Below are experts of layer 3 (counted from 0) of a mixture-of-experts language model. Rows are named router (the router's row for the expert), gate (a neuron's input weights, with its number), up (a neuron's input weights, with its number) and show model dimensions 0-127. Each number is 50 + 10 x the weight over its row's rms, rounded and kept within 0 to 99.
After each expert's rows: a language model's description of what the expert responds to. This comes from a sample of Wikipedia text that the model never trained on.

# expert 10
router:52 58 49 50 54 53 44 63 53 58 56 42 63 65 46 38 43 50 45 58 54 52 55 47 40 68 28 50 47 47 65 35 66 46 38 40 69 38 62 53 39 64 63 59 40 38 41 40 51 34 40 52 61 54 38 42 58 40 33 53 52 37 57 63 34 63 38 59 37 51 61 24 47 64 67 55 39 54 56 42 62 55 46 49 58 58 42 58 79 58 43 43 43 59 40 43 47 40 41 62 51 42 59 48 42 40 40 43 55 45 60 42 58 59 48 60 69 41 45 54 38 54 59 40 55 41 46 61
gate0:41 47 53 69 49 47 36 28 43 38 58 54 48 38 49 49 49 58 51 52 62 62 29 29 39 40 44 33 54 55 53 51 54 42 48 44 73 30 52 66 60 47 55 39 40 59 54 46 67 49 43 50 64 58 30 62 55 50 43 51 48 42 41 53 55 54 59 52 49 54 48 57 49 66 58 60 61 78 55 59 58 48 57 27 52 84 48 59 38 59 55 43 52 55 69 43 44 43 41 37 52 49 59 41 59 45 66 55 55 55 41 47 53 56 64 63 41 50 51 54 40 45 44 46 45 42 55 60
up0:40 61 56 58 66 58 55 55 39 34 54 54 54 47 49 45 37 51 55 67 57 42 45 32 42 54 50 42 42 51 44 50 32 51 38 55 46 51 45 68 59 60 50 41 66 63 56 48 77 48 36 34 55 55 48 51 51 25 38 52 49 42 62 56 46 36 34 52 40 56 80 49 35 37 46 47 54 50 64 38 61 49 58 51 61 62 45 64 59 45 36 50 55 40 56 44 50 45 50 54 63 51 44 43 77 56 34 50 63 42 45 37 39 52 64 49 44 55 43 42 62 33 46 57 46 68 46 39
It responds to: Whole words of comparison, quantity or change in running prose, such as not, more, different, original, continued, moved.

# expert 15
router:43 62 49 40 54 39 50 62 56 75 67 54 56 48 53 32 48 48 56 48 51 45 51 45 52 53 48 55 25 38 58 45 50 49 38 47 76 42 50 56 50 43 56 49 39 48 42 31 32 54 47 52 45 57 56 49 61 45 35 56 47 51 49 46 53 54 23 73 49 49 64 38 65 52 54 56 42 65 42 52 51 27 57 63 58 58 44 56 60 49 50 44 41 60 45 35 45 45 51 40 50 27 55 63 57 17 38 48 63 50 54 46 57 57 70 52 57 43 51 49 50 55 59 37 65 42 53 63
gate0:48 49 61 56 57 61 53 31 43 52 51 47 42 44 43 44 49 25 35 53 56 42 47 57 62 73 41 58 31 46 48 49 43 33 37 67 48 32 56 52 48 40 50 55 64 40 43 41 47 66 47 42 49 37 40 50 43 54 42 61 66 58 52 42 38 42 46 51 54 66 30 45 40 40 62 41 47 60 52 49 45 68 52 62 60 57 56 50 30 44 52 44 53 54 43 41 57 67 52 46 47 65 58 46 49 48 52 56 52 44 60 58 55 39 11 43 48 63 28 48 49 54 56 52 37 62 37 36
up0:45 68 52 53 63 58 51 46 57 74 64 58 39 49 50 54 51 44 38 71 58 51 59 50 52 49 43 54 52 53 26 65 49 49 27 48 52 45 47 52 56 57 46 63 60 31 53 65 44 50 56 36 43 41 40 48 58 50 52 57 57 73 53 48 40 29 50 52 59 58 49 46 48 50 45 22 48 49 49 60 52 53 65 64 66 54 35 41 56 48 48 44 50 42 31 29 67 59 51 35 53 47 54 67 51 47 59 54 71 63 49 62 53 52 27 55 51 55 42 48 50 52 59 41 48 63 35 40
It responds to: Digit tokens in coordinates, tables and scores, such as the 12 in 52°12′, race times, statistics.

# expert 22
router:53 52 50 70 36 43 48 59 44 68 53 52 65 74 47 50 52 42 32 42 55 58 55 31 44 40 49 43 28 69 76 46 46 56 47 36 63 44 53 52 31 45 58 52 47 55 46 49 58 44 47 50 55 45 45 41 55 45 40 64 57 56 50 68 62 63 48 50 43 43 51 48 40 57 59 54 51 59 55 63 41 43 50 38 58 46 32 51 63 63 52 48 58 57 43 52 46 49 47 23 71 35 45 42 39 46 40 43 56 50 49 48 56 73 52 51 79 52 50 55 56 50 43 31 64 47 45 39
gate1:50 53 42 56 53 58 56 59 33 74 41 68 61 57 57 51 59 53 35 49 44 50 33 42 36 50 42 56 48 61 64 44 60 66 50 36 58 71 68 40 23 45 63 31 46 51 48 56 50 65 36 54 53 51 40 47 46 29 46 49 51 46 62 54 43 71 54 41 56 58 37 50 39 51 48 51 50 53 42 54 28 40 48 35 51 54 49 44 60 51 44 61 64 61 60 61 40 41 54 34 55 45 56 52 46 32 37 43 38 53 55 57 44 58 54 39 64 57 78 60 52 45 50 41 52 44 50 45
up1:45 33 48 60 58 55 46 44 43 67 34 70 51 46 50 47 46 46 47 50 37 52 37 49 47 47 52 60 63 64 63 60 54 50 47 45 59 61 59 47 48 36 51 52 67 47 30 53 68 44 54 58 33 70 67 40 53 19 44 43 46 69 44 47 39 60 57 41 59 65 40 40 34 67 57 57 60 56 60 50 46 45 48 57 44 44 61 60 56 41 52 73 61 55 67 56 44 49 34 45 67 50 47 49 50 38 51 46 54 49 54 33 42 43 50 65 34 41 53 62 47 53 39 41 57 43 36 35
It responds to: Final pipe cells before line breaks in tables, coordinate spacers, and words like first, same, March in prose.

# expert 5
router:61 48 54 35 60 60 48 53 71 55 51 40 54 58 41 40 28 67 36 48 48 54 50 47 53 51 31 37 42 47 43 40 63 52 46 40 58 32 51 56 52 61 55 55 43 38 45 51 40 55 47 32 56 50 32 33 49 46 42 52 59 47 37 61 50 60 53 69 41 47 55 50 35 57 61 57 39 48 62 38 52 59 28 42 61 43 52 71 72 62 50 54 40 51 40 40 36 45 47 48 60 52 59 29 51 48 48 46 50 60 59 46 47 61 45 60 51 42 52 70 54 61 76 24 45 50 52 41
gate1:48 41 45 61 64 63 53 36 54 52 44 51 56 37 58 50 63 48 45 53 40 53 54 46 69 66 50 40 67 45 63 38 67 38 46 52 39 54 59 67 61 44 49 44 34 43 48 51 50 55 42 59 38 53 46 40 39 29 43 55 58 55 46 31 28 58 48 40 63 40 52 43 42 51 60 67 47 52 24 55 42 32 55 37 46 49 50 45 60 67 29 67 59 43 54 52 38 59 34 39 70 51 46 56 42 26 52 54 55 54 44 47 45 47 56 52 38 61 60 33 48 43 54 56 64 48 42 43
up1:54 44 39 44 56 47 49 54 45 46 57 54 32 50 66 35 52 55 42 52 42 47 17 52 55 43 45 39 63 28 60 61 53 38 57 68 60 56 59 38 50 52 53 59 54 44 54 53 38 48 58 30 38 37 43 45 35 38 36 61 43 51 47 48 53 82 56 48 60 60 60 63 38 49 44 52 42 54 41 48 56 57 39 45 46 49 59 57 63 64 32 53 55 43 60 49 50 60 50 30 59 50 72 44 49 54 60 41 33 55 53 56 75 66 53 46 44 54 60 49 55 29 57 47 56 50 47 54
It responds to: Connecting words inside running sentences that link clauses or phrases, such as and, to, by, with, which, but, until.

# expert 11
router:53 61 48 42 50 54 46 63 60 58 58 42 61 68 45 48 50 58 40 57 53 54 62 42 43 45 40 51 42 45 75 36 59 46 35 41 64 38 57 51 34 58 57 60 37 41 36 41 46 33 41 51 58 58 37 39 63 40 36 58 52 70 53 62 35 57 37 64 39 59 59 33 40 62 78 62 39 56 49 31 61 57 45 45 58 52 40 59 70 54 53 43 45 64 43 42 36 41 42 56 59 42 47 56 42 39 44 44 49 51 61 43 62 61 56 54 43 40 38 53 40 57 55 42 53 33 45 61
gate0:53 45 66 72 34 58 52 54 58 64 55 55 30 58 53 41 49 56 39 60 50 65 58 42 40 43 49 39 40 43 38 38 61 39 50 46 62 49 49 42 38 43 47 41 25 48 48 46 41 71 46 51 53 48 51 52 60 59 46 54 40 72 52 47 58 43 47 47 47 44 49 30 43 68 46 54 51 70 42 44 42 43 44 53 71 52 50 49 36 60 46 58 49 51 29 60 43 37 50 65 48 42 41 54 52 28 66 44 59 33 63 56 57 24 34 51 39 54 46 56 41 55 54 41 57 45 46 67
up0:52 36 49 31 56 34 29 55 47 46 46 35 76 56 54 71 49 50 54 45 55 54 50 65 55 57 49 52 53 62 72 46 50 66 58 42 50 64 51 37 55 48 40 42 66 55 49 44 47 34 62 50 56 56 51 41 49 51 51 43 51 49 56 49 52 54 52 60 43 53 53 57 60 64 45 52 49 35 61 71 36 60 60 58 66 55 44 53 58 41 44 35 54 67 46 38 40 60 37 35 47 52 74 45 55 67 52 47 39 42 51 44 67 75 56 67 54 40 55 40 48 43 53 35 35 66 53 37
It responds to: Final pieces of ordinary words, plural or verb endings such as -ates, -its, -ers, plus common verbs like see, does, give.

# expert 18
router:53 63 52 40 57 54 41 60 63 63 51 41 60 60 42 57 49 50 39 57 58 55 60 51 47 43 48 46 37 49 72 34 60 41 43 35 63 38 61 64 34 65 56 63 36 43 39 40 46 38 46 50 64 58 47 39 64 32 32 60 49 61 56 59 37 60 39 62 40 60 61 42 42 61 65 58 40 52 50 49 59 57 45 45 59 52 42 57 77 60 54 42 43 62 40 39 45 36 35 55 65 38 53 58 39 37 40 38 53 41 59 40 60 55 63 60 51 43 44 57 35 61 58 39 51 40 39 55
gate0:65 61 54 61 43 54 68 48 49 50 41 66 53 52 46 39 49 44 40 44 51 64 58 62 53 57 54 53 51 66 46 32 50 62 54 38 35 55 59 33 43 33 59 45 57 56 47 63 39 40 51 45 66 51 58 63 42 56 50 63 45 54 63 55 51 44 51 43 50 59 51 41 56 48 76 55 55 61 60 55 44 75 42 57 38 61 44 52 33 48 56 34 54 52 61 51 49 28 33 44 57 34 54 33 29 52 34 45 68 49 56 61 53 62 56 69 50 32 35 51 49 61 60 36 49 43 57 57
up0:54 52 67 57 57 49 52 44 52 40 40 76 58 48 49 54 61 46 30 43 48 63 51 54 45 44 59 59 58 67 36 43 60 57 32 46 57 54 66 32 37 47 62 39 60 56 41 57 53 40 44 60 52 36 65 53 42 52 38 80 39 59 69 50 40 37 44 58 57 41 44 51 49 46 73 53 67 48 63 67 50 59 51 46 51 60 51 45 39 45 53 49 57 58 60 41 50 39 46 44 52 37 63 40 29 53 43 52 66 58 47 61 40 50 50 54 31 39 35 43 61 55 68 50 61 44 51 62
It responds to: Century prefixes of years like 197, 200, 202 after in or dates, plus some name or word-ending pieces like Te, ature.

# expert 19
router:49 59 40 56 56 34 50 57 50 60 67 39 55 44 50 61 60 51 49 68 61 53 51 25 48 50 58 45 44 36 65 51 55 44 60 37 67 41 64 49 40 57 33 53 49 58 37 46 60 54 44 38 63 48 52 40 65 23 35 49 47 53 42 55 49 71 46 65 47 65 62 55 57 64 47 62 42 60 45 43 49 60 45 57 53 57 46 63 47 57 37 37 51 56 28 45 52 43 51 83 58 47 53 57 46 44 40 36 52 55 49 45 65 48 69 59 49 42 42 56 41 46 62 49 59 55 48 71
gate0:48 57 47 49 57 35 53 51 22 48 40 41 43 45 62 35 48 64 42 50 45 29 59 52 58 44 43 61 38 52 54 43 52 46 62 32 41 57 48 52 54 45 39 46 67 46 53 58 49 52 39 42 59 45 39 69 50 48 46 27 41 44 54 54 29 56 60 51 50 57 71 50 43 71 64 63 59 44 59 60 60 38 44 59 62 44 42 55 39 57 50 53 52 73 44 54 57 39 53 56 57 36 34 55 56 26 49 49 54 57 40 54 53 30 48 43 50 53 40 37 52 43 37 42 41 58 76 45
up0:50 57 39 54 58 32 52 63 38 33 37 41 39 47 65 41 49 79 47 40 49 38 43 50 57 42 58 49 50 54 54 39 51 49 57 27 47 49 54 61 44 43 53 53 56 43 41 59 49 56 31 46 48 33 32 51 53 39 32 40 32 40 54 52 33 61 55 52 48 57 56 43 61 65 52 48 57 40 49 68 55 49 56 46 54 53 50 55 48 57 67 36 64 74 42 44 58 38 59 59 51 49 41 42 51 42 61 43 57 51 28 60 32 35 34 37 57 63 57 41 42 46 57 39 59 68 59 58
It responds to: Middle pieces of foreign personal and place names after a capital letter, such as W-ah-lberg, Ko-eh-ler, W-ich-ita, Ah-med.

# expert 6
router:43 50 74 47 54 36 38 57 75 63 47 52 70 50 46 36 43 43 59 45 52 51 47 57 58 42 50 59 44 44 38 43 70 55 49 27 38 41 59 47 51 72 46 52 44 53 45 44 33 51 37 35 54 50 52 47 53 47 36 55 41 54 31 53 49 60 44 60 50 55 53 53 43 62 44 53 45 59 58 52 61 35 38 58 61 61 63 54 63 54 50 51 60 56 47 51 47 55 36 29 48 51 64 57 26 35 55 39 50 40 47 30 50 44 51 52 38 53 36 61 35 49 47 32 58 24 41 45
gate0:38 52 45 50 66 66 39 40 64 51 43 56 62 61 62 49 47 39 60 46 34 35 45 41 45 65 57 49 59 36 36 27 66 41 28 30 39 49 53 30 57 54 47 65 30 52 53 31 49 59 56 50 48 52 43 49 40 42 43 59 51 51 51 52 42 43 45 56 57 37 48 45 33 38 52 63 52 50 49 49 46 41 26 49 59 61 63 50 42 53 45 40 48 49 43 50 63 66 36 49 46 55 50 39 34 40 39 42 59 47 54 56 50 38 49 24 51 36 49 54 68 55 46 35 34 49 63 43
up0:45 44 49 40 42 37 42 43 54 42 32 44 60 34 74 50 42 59 51 47 60 38 39 50 35 60 34 35 47 47 56 50 32 57 66 67 46 55 65 62 44 47 44 55 57 40 57 47 54 39 49 56 49 55 57 49 51 65 47 43 75 38 54 44 50 46 33 47 42 47 62 47 52 54 44 63 61 52 64 52 49 60 58 23 53 55 55 48 46 54 51 44 54 37 54 52 16 50 46 55 70 39 54 54 54 46 49 34 53 48 59 47 49 55 75 56 36 50 65 65 47 53 64 54 55 43 60 71
It responds to: Opening parentheses, colons, dashes and bullets in infoboxes, tables and taxonomy lists, e.g. Time zone: UTC-5 (, Infraorder:.

# expert 0
router:50 57 47 46 48 54 44 59 60 61 53 42 62 67 39 56 53 49 42 54 59 58 62 45 48 60 43 45 43 46 58 40 66 44 57 37 51 39 56 62 32 58 52 60 36 37 37 39 47 40 42 57 60 55 32 38 60 42 35 57 50 58 55 60 29 59 36 62 41 58 62 42 40 56 56 60 42 53 60 44 61 59 40 50 66 54 40 57 73 58 59 40 40 64 40 37 38 37 36 49 61 43 63 61 43 36 37 43 46 43 63 39 64 60 63 62 54 37 38 63 36 63 58 35 51 42 38 60
gate0:44 56 68 45 60 52 44 53 49 51 52 50 54 63 58 69 54 53 49 41 66 53 69 52 45 49 53 42 42 51 45 51 53 50 76 29 59 43 62 57 50 50 59 61 58 48 65 53 74 39 54 48 61 50 66 54 50 59 54 38 55 32 52 50 52 65 59 55 36 59 60 44 43 60 56 36 31 55 49 48 50 46 62 54 46 74 39 63 38 47 73 40 38 68 56 34 35 34 35 48 46 46 59 43 48 46 30 40 38 57 50 58 48 61 56 68 39 53 36 53 51 42 55 47 58 47 51 36
up0:74 38 49 54 52 49 55 71 50 54 47 55 41 60 37 41 39 48 43 52 42 53 63 40 46 47 37 39 55 55 52 42 50 44 54 53 54 46 68 65 34 39 53 46 46 46 28 35 39 58 33 47 36 68 39 50 56 48 37 49 37 55 42 46 57 60 56 51 52 47 46 52 63 48 42 57 29 50 46 54 25 60 56 66 50 19 60 53 58 42 53 51 44 57 68 53 52 39 52 45 46 54 37 64 35 53 51 61 52 53 56 43 45 43 39 26 55 48 61 70 40 53 47 59 31 39 50 44
It responds to: Common function words and past-tense verbs, often after was or is, such as of, was, the, called, founded, renowned.

# expert 16
router:47 63 46 42 53 55 45 59 56 60 54 42 60 66 42 54 53 51 42 65 60 51 55 53 52 49 41 53 37 52 64 33 61 44 66 33 53 37 62 54 32 58 48 57 36 43 44 34 38 40 38 40 57 61 41 40 63 32 32 56 51 64 42 54 44 64 40 69 39 59 65 48 32 63 58 57 35 59 44 39 53 57 40 48 58 55 40 57 82 60 51 39 46 58 41 40 47 39 45 51 57 46 46 56 43 33 41 45 59 46 55 40 70 56 53 54 61 41 38 52 35 55 62 37 53 40 42 55
gate0:35 66 53 40 38 57 38 51 48 47 59 47 40 43 51 49 50 56 48 53 54 61 50 63 29 56 51 60 42 50 47 58 47 65 33 38 51 51 52 39 29 53 51 53 53 55 30 56 45 24 58 49 47 57 52 45 49 66 64 34 44 65 50 49 50 59 50 56 49 30 64 57 55 69 40 45 30 59 60 53 36 64 47 46 62 59 48 61 66 53 36 48 46 72 42 65 64 39 44 62 47 30 52 61 42 47 43 43 63 43 67 50 67 45 48 56 48 43 41 44 45 60 64 32 49 53 54 62
up0:66 55 47 50 47 54 53 34 69 60 52 56 60 51 53 46 41 42 62 44 55 40 56 35 74 45 53 51 66 58 59 56 55 56 53 58 57 57 52 42 64 43 52 50 50 35 56 53 61 73 46 51 62 60 45 45 59 39 47 67 38 26 60 60 48 62 61 59 44 69 46 48 44 41 46 37 63 47 47 47 59 43 53 52 51 47 72 63 27 51 66 57 53 64 68 36 34 40 51 35 35 52 43 61 56 45 34 40 52 55 57 42 52 36 54 61 53 55 47 47 56 30 39 66 59 41 38 48
It responds to: First pieces or whole nouns in names and headings, such as Phil in Philharmonic, Cas, career, album, match, coach.

# expert 8
router:49 50 73 50 46 54 54 50 47 50 63 54 48 53 44 62 47 54 53 63 55 71 58 50 56 49 51 41 48 44 51 47 48 40 64 46 32 37 63 56 57 49 41 55 46 53 44 41 50 47 37 64 57 52 46 52 48 40 51 50 45 48 54 55 55 71 47 50 32 64 64 49 53 55 59 57 41 47 39 33 55 30 46 49 55 55 45 58 37 48 33 24 39 50 36 46 43 53 46 51 48 12 37 57 60 50 46 54 56 22 50 57 69 52 47 65 55 41 50 63 45 83 55 51 63 56 46 64
gate0:69 64 51 37 49 48 37 56 52 56 59 59 36 38 42 61 60 51 41 50 40 30 41 51 34 39 43 44 53 42 42 33 48 57 49 47 44 46 75 54 26 49 39 49 55 57 56 50 58 45 45 54 44 50 62 50 44 56 55 57 58 67 49 77 51 41 39 62 41 53 68 45 52 40 59 61 49 64 45 50 52 26 37 43 59 35 57 38 55 35 51 52 66 47 57 49 49 59 20 47 42 43 69 45 53 43 45 43 49 51 51 36 49 37 52 61 44 43 50 45 39 57 55 48 59 68 69 45
up0:52 67 61 32 65 44 66 49 52 36 51 53 49 38 45 59 59 48 54 57 36 53 48 53 30 44 32 39 39 40 36 54 44 38 40 46 53 40 60 44 46 50 34 45 54 60 58 70 44 47 46 52 58 44 66 34 44 42 47 70 48 58 61 45 49 47 47 51 53 56 58 36 55 52 31 50 53 61 59 47 55 41 48 52 42 57 42 51 43 32 33 43 50 36 33 45 57 55 46 42 50 61 52 62 54 47 47 45 64 45 53 53 48 41 38 69 24 63 52 54 44 55 77 38 61 56 74 30
It responds to: Short letter pieces from the middle of split words and names, such as m in murmuring, st in Tolstoy, emb.

# expert 3
router:67 58 47 61 59 29 13 72 48 46 55 47 60 43 41 57 43 39 53 53 83 53 55 51 32 43 49 55 47 51 33 51 60 36 55 43 40 49 60 48 48 57 64 57 45 33 47 50 60 56 58 53 57 50 49 42 51 49 48 51 58 35 53 57 43 51 46 63 40 43 44 61 41 54 45 55 46 61 58 47 66 42 47 59 54 64 47 60 75 59 50 44 48 55 56 48 55 47 53 49 75 59 48 51 57 33 42 45 63 45 58 36 54 66 50 59 60 49 50 61 33 46 67 33 48 41 43 43
gate0:48 23 19 64 57 60 53 49 38 57 60 59 50 52 40 54 38 52 57 54 44 55 44 39 57 27 64 58 48 48 33 58 52 62 48 62 57 37 58 47 59 61 50 51 53 58 32 39 62 46 45 57 64 66 61 49 61 51 58 38 51 43 47 41 51 60 52 33 49 45 49 46 44 46 55 63 50 60 46 52 43 48 46 60 60 61 64 47 43 32 39 52 56 66 45 54 44 44 60 70 52 58 29 38 44 56 49 54 37 38 59 33 58 50 41 40 60 46 46 54 61 38 57 49 33 68 67 59
up0:33 37 33 52 58 39 55 49 39 54 54 46 58 50 43 29 42 48 58 57 53 50 61 41 45 29 59 47 58 48 38 48 34 46 43 40 51 40 51 44 44 48 69 38 45 71 46 36 58 65 53 48 53 42 60 68 61 66 54 45 43 21 51 50 44 62 44 45 29 56 54 54 47 43 44 59 37 66 37 48 50 34 52 67 70 53 44 33 52 50 45 57 43 50 52 59 44 45 66 55 46 51 42 39 47 58 43 49 26 53 66 34 50 55 59 61 65 40 42 57 47 34 40 63 41 48 48 44
It responds to: Capitalized words opening place, institution and country names, such as United States, New York, National, University, often after "the".

# expert 7
router:47 65 50 44 33 41 42 56 64 57 54 45 55 66 44 58 60 60 46 52 51 53 54 43 51 37 42 31 49 32 72 47 56 33 43 46 60 45 58 47 56 62 54 53 42 45 44 46 36 52 48 50 56 62 64 42 52 34 39 53 49 86 44 65 48 57 42 57 44 62 56 53 70 60 36 54 37 61 52 62 48 54 44 66 56 66 45 61 42 54 43 35 43 57 37 45 35 44 45 30 57 30 60 49 52 46 45 41 62 28 59 53 65 54 60 52 45 40 46 57 34 57 54 51 43 43 41 59
gate1:55 59 62 34 38 29 54 56 51 63 54 64 59 42 63 58 66 61 35 51 66 50 58 52 46 55 45 44 65 46 44 38 52 42 45 43 35 50 68 56 41 51 45 52 36 32 58 57 54 39 59 23 32 48 63 64 42 54 52 56 60 68 60 57 44 39 37 59 60 53 51 50 67 55 58 50 55 47 49 31 59 59 54 52 52 48 51 56 68 32 55 39 50 61 49 48 46 51 49 49 56 74 57 51 33 67 41 60 62 41 49 32 69 43 53 44 53 42 50 50 38 35 53 52 40 38 47 47
up1:50 62 26 44 41 35 36 56 46 44 56 29 32 47 46 45 59 52 71 59 43 53 58 59 64 54 62 49 58 31 56 63 33 41 58 49 68 43 43 42 48 56 48 59 62 53 63 55 56 53 50 51 42 39 47 48 70 55 31 44 49 62 58 52 52 58 45 51 45 47 40 44 53 67 58 40 48 42 35 40 49 53 39 55 55 65 77 61 42 67 53 57 45 51 67 45 56 49 37 61 56 48 46 46 44 64 73 48 53 39 61 61 46 44 31 60 54 55 47 38 50 56 35 50 59 40 34 55
It responds to: Closing vowel-ending or suffix pieces of names and words, such as Greg-or-ian, Gh-ana, San Dieg-o, bat-ter-ies.

# expert 12
router:54 62 46 45 45 50 44 64 62 59 52 38 61 61 46 63 54 54 45 62 57 52 59 44 54 52 47 45 41 54 65 34 63 47 41 33 63 37 61 64 41 61 52 58 38 44 37 44 43 33 45 53 64 61 44 40 66 44 32 56 51 53 54 64 41 63 37 63 34 56 62 45 46 64 70 61 40 55 48 49 54 64 41 35 60 57 45 58 80 54 51 39 46 58 44 39 43 39 38 55 58 46 59 61 42 35 40 43 53 42 62 40 59 64 60 64 52 39 39 62 41 55 58 38 52 36 42 57
gate0:54 57 48 68 63 39 50 52 49 62 63 31 51 37 41 50 20 52 45 71 62 61 58 51 49 62 64 48 62 64 51 55 54 54 50 61 64 36 41 47 56 46 44 54 62 52 42 49 77 35 49 47 51 47 42 52 67 54 54 44 74 72 55 57 38 52 27 61 48 42 59 46 38 57 50 58 54 53 53 48 53 42 40 56 53 46 64 47 55 52 58 43 59 50 41 50 53 46 55 27 60 58 70 50 47 37 59 49 59 53 60 54 55 66 47 67 61 38 50 50 44 64 57 53 70 39 51 44
up0:50 47 50 65 56 53 55 64 64 55 44 37 70 47 61 67 64 33 53 37 47 38 50 72 40 49 35 49 46 45 58 53 26 51 59 44 60 40 51 37 59 55 57 60 46 56 52 66 40 53 55 56 64 40 50 25 43 44 47 57 27 46 27 61 43 32 47 54 45 53 46 50 45 73 63 67 50 40 40 50 68 51 53 47 42 56 42 47 45 64 47 54 35 62 51 57 53 32 52 63 41 33 56 46 52 55 49 32 51 54 51 47 47 58 58 39 47 55 45 35 59 56 34 47 51 39 45 44
It responds to: Commas in place-name lists, surname endings, table numbers, and census or election phrases like below the poverty line.

# expert 23
router:47 63 48 40 49 53 48 65 63 58 56 35 62 61 46 57 54 47 44 59 59 52 60 52 48 54 46 49 37 51 78 34 64 41 53 36 61 36 57 63 34 59 41 65 34 44 40 38 47 44 49 51 59 60 47 34 60 38 35 58 50 54 62 60 46 67 39 64 37 59 65 37 44 58 60 56 38 50 42 48 56 59 43 37 60 57 40 58 76 57 47 41 46 59 44 36 38 39 40 49 61 42 55 60 39 36 38 39 49 39 59 40 63 58 50 61 45 43 43 54 38 58 54 33 51 39 42 62
gate1:56 55 33 60 52 49 54 55 56 54 59 42 54 54 55 40 60 57 48 41 44 61 36 47 60 37 61 55 55 42 53 46 56 69 51 35 61 33 62 60 36 46 40 72 41 46 54 44 48 49 43 45 40 53 55 50 47 44 81 59 55 43 44 61 39 72 57 33 35 55 40 54 48 48 55 55 58 61 59 40 62 46 43 45 46 65 44 70 38 40 31 49 59 64 49 39 48 65 45 46 41 56 51 57 46 56 57 42 70 41 59 43 52 43 59 69 61 52 64 49 46 68 37 47 53 51 79 53
up1:50 50 49 46 33 54 39 64 40 41 31 64 46 42 33 41 54 50 45 52 45 39 54 53 50 61 27 46 47 41 39 46 43 49 42 62 43 66 49 38 72 53 49 43 44 46 28 61 58 47 49 43 49 46 45 43 62 66 26 29 70 47 62 53 54 30 43 65 48 41 65 67 52 51 44 41 55 41 34 59 46 44 55 53 60 49 61 53 46 51 54 40 43 56 58 63 58 33 67 67 58 41 50 57 46 37 47 45 40 49 36 50 46 43 42 52 53 36 51 40 56 33 57 49 48 59 27 50
It responds to: Hyphens in compounds and romanized Asian names, commas, closing parentheses, the t after an apostrophe, date digits and CJK bytes.

# expert 20
router:55 55 62 34 68 61 52 60 59 59 56 26 59 57 45 66 61 43 41 62 43 44 64 58 52 58 55 59 49 48 60 48 60 42 51 43 31 39 68 34 53 50 41 59 43 41 47 39 31 48 48 41 58 52 55 38 77 41 37 53 55 60 49 52 54 61 40 64 40 54 58 31 46 57 50 68 49 48 17 60 51 57 46 34 62 41 43 58 66 50 50 52 45 58 46 42 46 40 34 51 48 29 50 59 52 39 47 48 50 38 50 50 59 72 55 55 58 51 38 55 47 50 44 42 45 44 43 63
gate0:58 43 41 58 39 49 48 19 58 46 43 56 56 31 38 49 39 56 46 39 43 71 36 47 55 47 68 56 58 37 59 49 48 53 36 51 61 47 58 42 42 42 56 47 48 46 39 60 38 55 43 62 74 50 47 56 51 46 68 45 51 41 54 65 54 68 47 58 50 34 47 39 54 46 44 50 54 53 51 52 37 57 44 46 64 39 43 48 44 46 43 38 59 42 42 48 58 56 74 44 42 61 64 50 56 42 46 42 54 33 57 79 57 50 53 42 47 64 55 41 44 54 47 18 56 59 70 58
up0:61 56 75 41 55 55 52 57 49 58 50 39 38 39 55 44 42 30 59 57 42 41 57 51 49 52 25 62 47 49 52 37 33 33 53 63 42 27 35 57 51 54 57 59 56 60 46 44 54 48 34 46 42 54 28 43 59 39 52 58 38 59 47 38 41 58 30 49 48 50 59 60 35 34 55 50 64 56 56 46 47 35 48 45 52 60 56 44 46 50 64 48 43 46 45 58 54 48 50 55 38 46 34 52 60 76 60 52 42 58 46 32 64 46 30 47 60 51 44 53 60 60 41 67 52 39 39 33
It responds to: Periods, commas, colons and degree or minute marks right after numbers in coordinates, times, statistics and sentence-final figures.

# expert 13
router:49 59 50 45 47 56 44 65 64 62 52 48 63 63 41 59 50 63 44 60 58 50 59 58 42 43 47 50 46 52 68 37 58 49 64 34 73 42 55 69 31 58 57 63 43 35 40 40 52 42 46 51 57 54 39 37 57 47 37 55 59 57 44 57 51 59 45 69 34 57 63 29 57 58 69 61 37 48 54 51 58 56 46 37 61 60 40 55 76 61 53 46 40 56 37 44 48 39 37 76 53 42 65 51 38 42 37 44 48 53 54 43 59 51 53 57 67 40 39 57 46 59 57 42 49 39 43 51
gate0:44 52 28 43 49 65 53 63 45 58 45 65 69 62 48 47 41 37 56 49 45 51 55 38 60 61 48 59 62 56 19 57 47 40 62 37 44 56 53 47 50 58 42 58 38 35 59 33 30 58 49 44 48 46 21 44 63 49 29 39 54 65 57 47 48 47 51 39 42 62 72 46 55 60 61 44 51 54 45 53 53 44 55 50 51 77 66 53 37 58 47 46 36 50 51 60 41 25 42 57 57 40 40 51 47 63 48 61 47 45 45 47 50 49 42 43 52 61 58 48 40 60 45 67 58 54 41 50
up0:58 54 37 39 57 51 56 59 36 43 51 61 59 60 59 30 52 42 55 64 51 46 59 40 55 47 55 47 54 55 40 36 42 39 70 57 34 48 32 44 54 72 36 45 34 42 58 56 59 53 54 48 50 32 22 57 49 64 33 47 46 49 65 44 55 28 37 56 54 49 65 59 56 38 50 55 46 55 38 42 47 58 56 42 62 66 63 49 57 63 59 42 39 56 45 51 53 37 60 61 50 58 52 41 52 78 34 49 57 49 53 53 54 43 38 47 47 38 37 53 60 57 34 52 59 57 40 65
It responds to: Pronouns and nouns opening a clause in prose, such as he, his, she, they, a, the team, the player.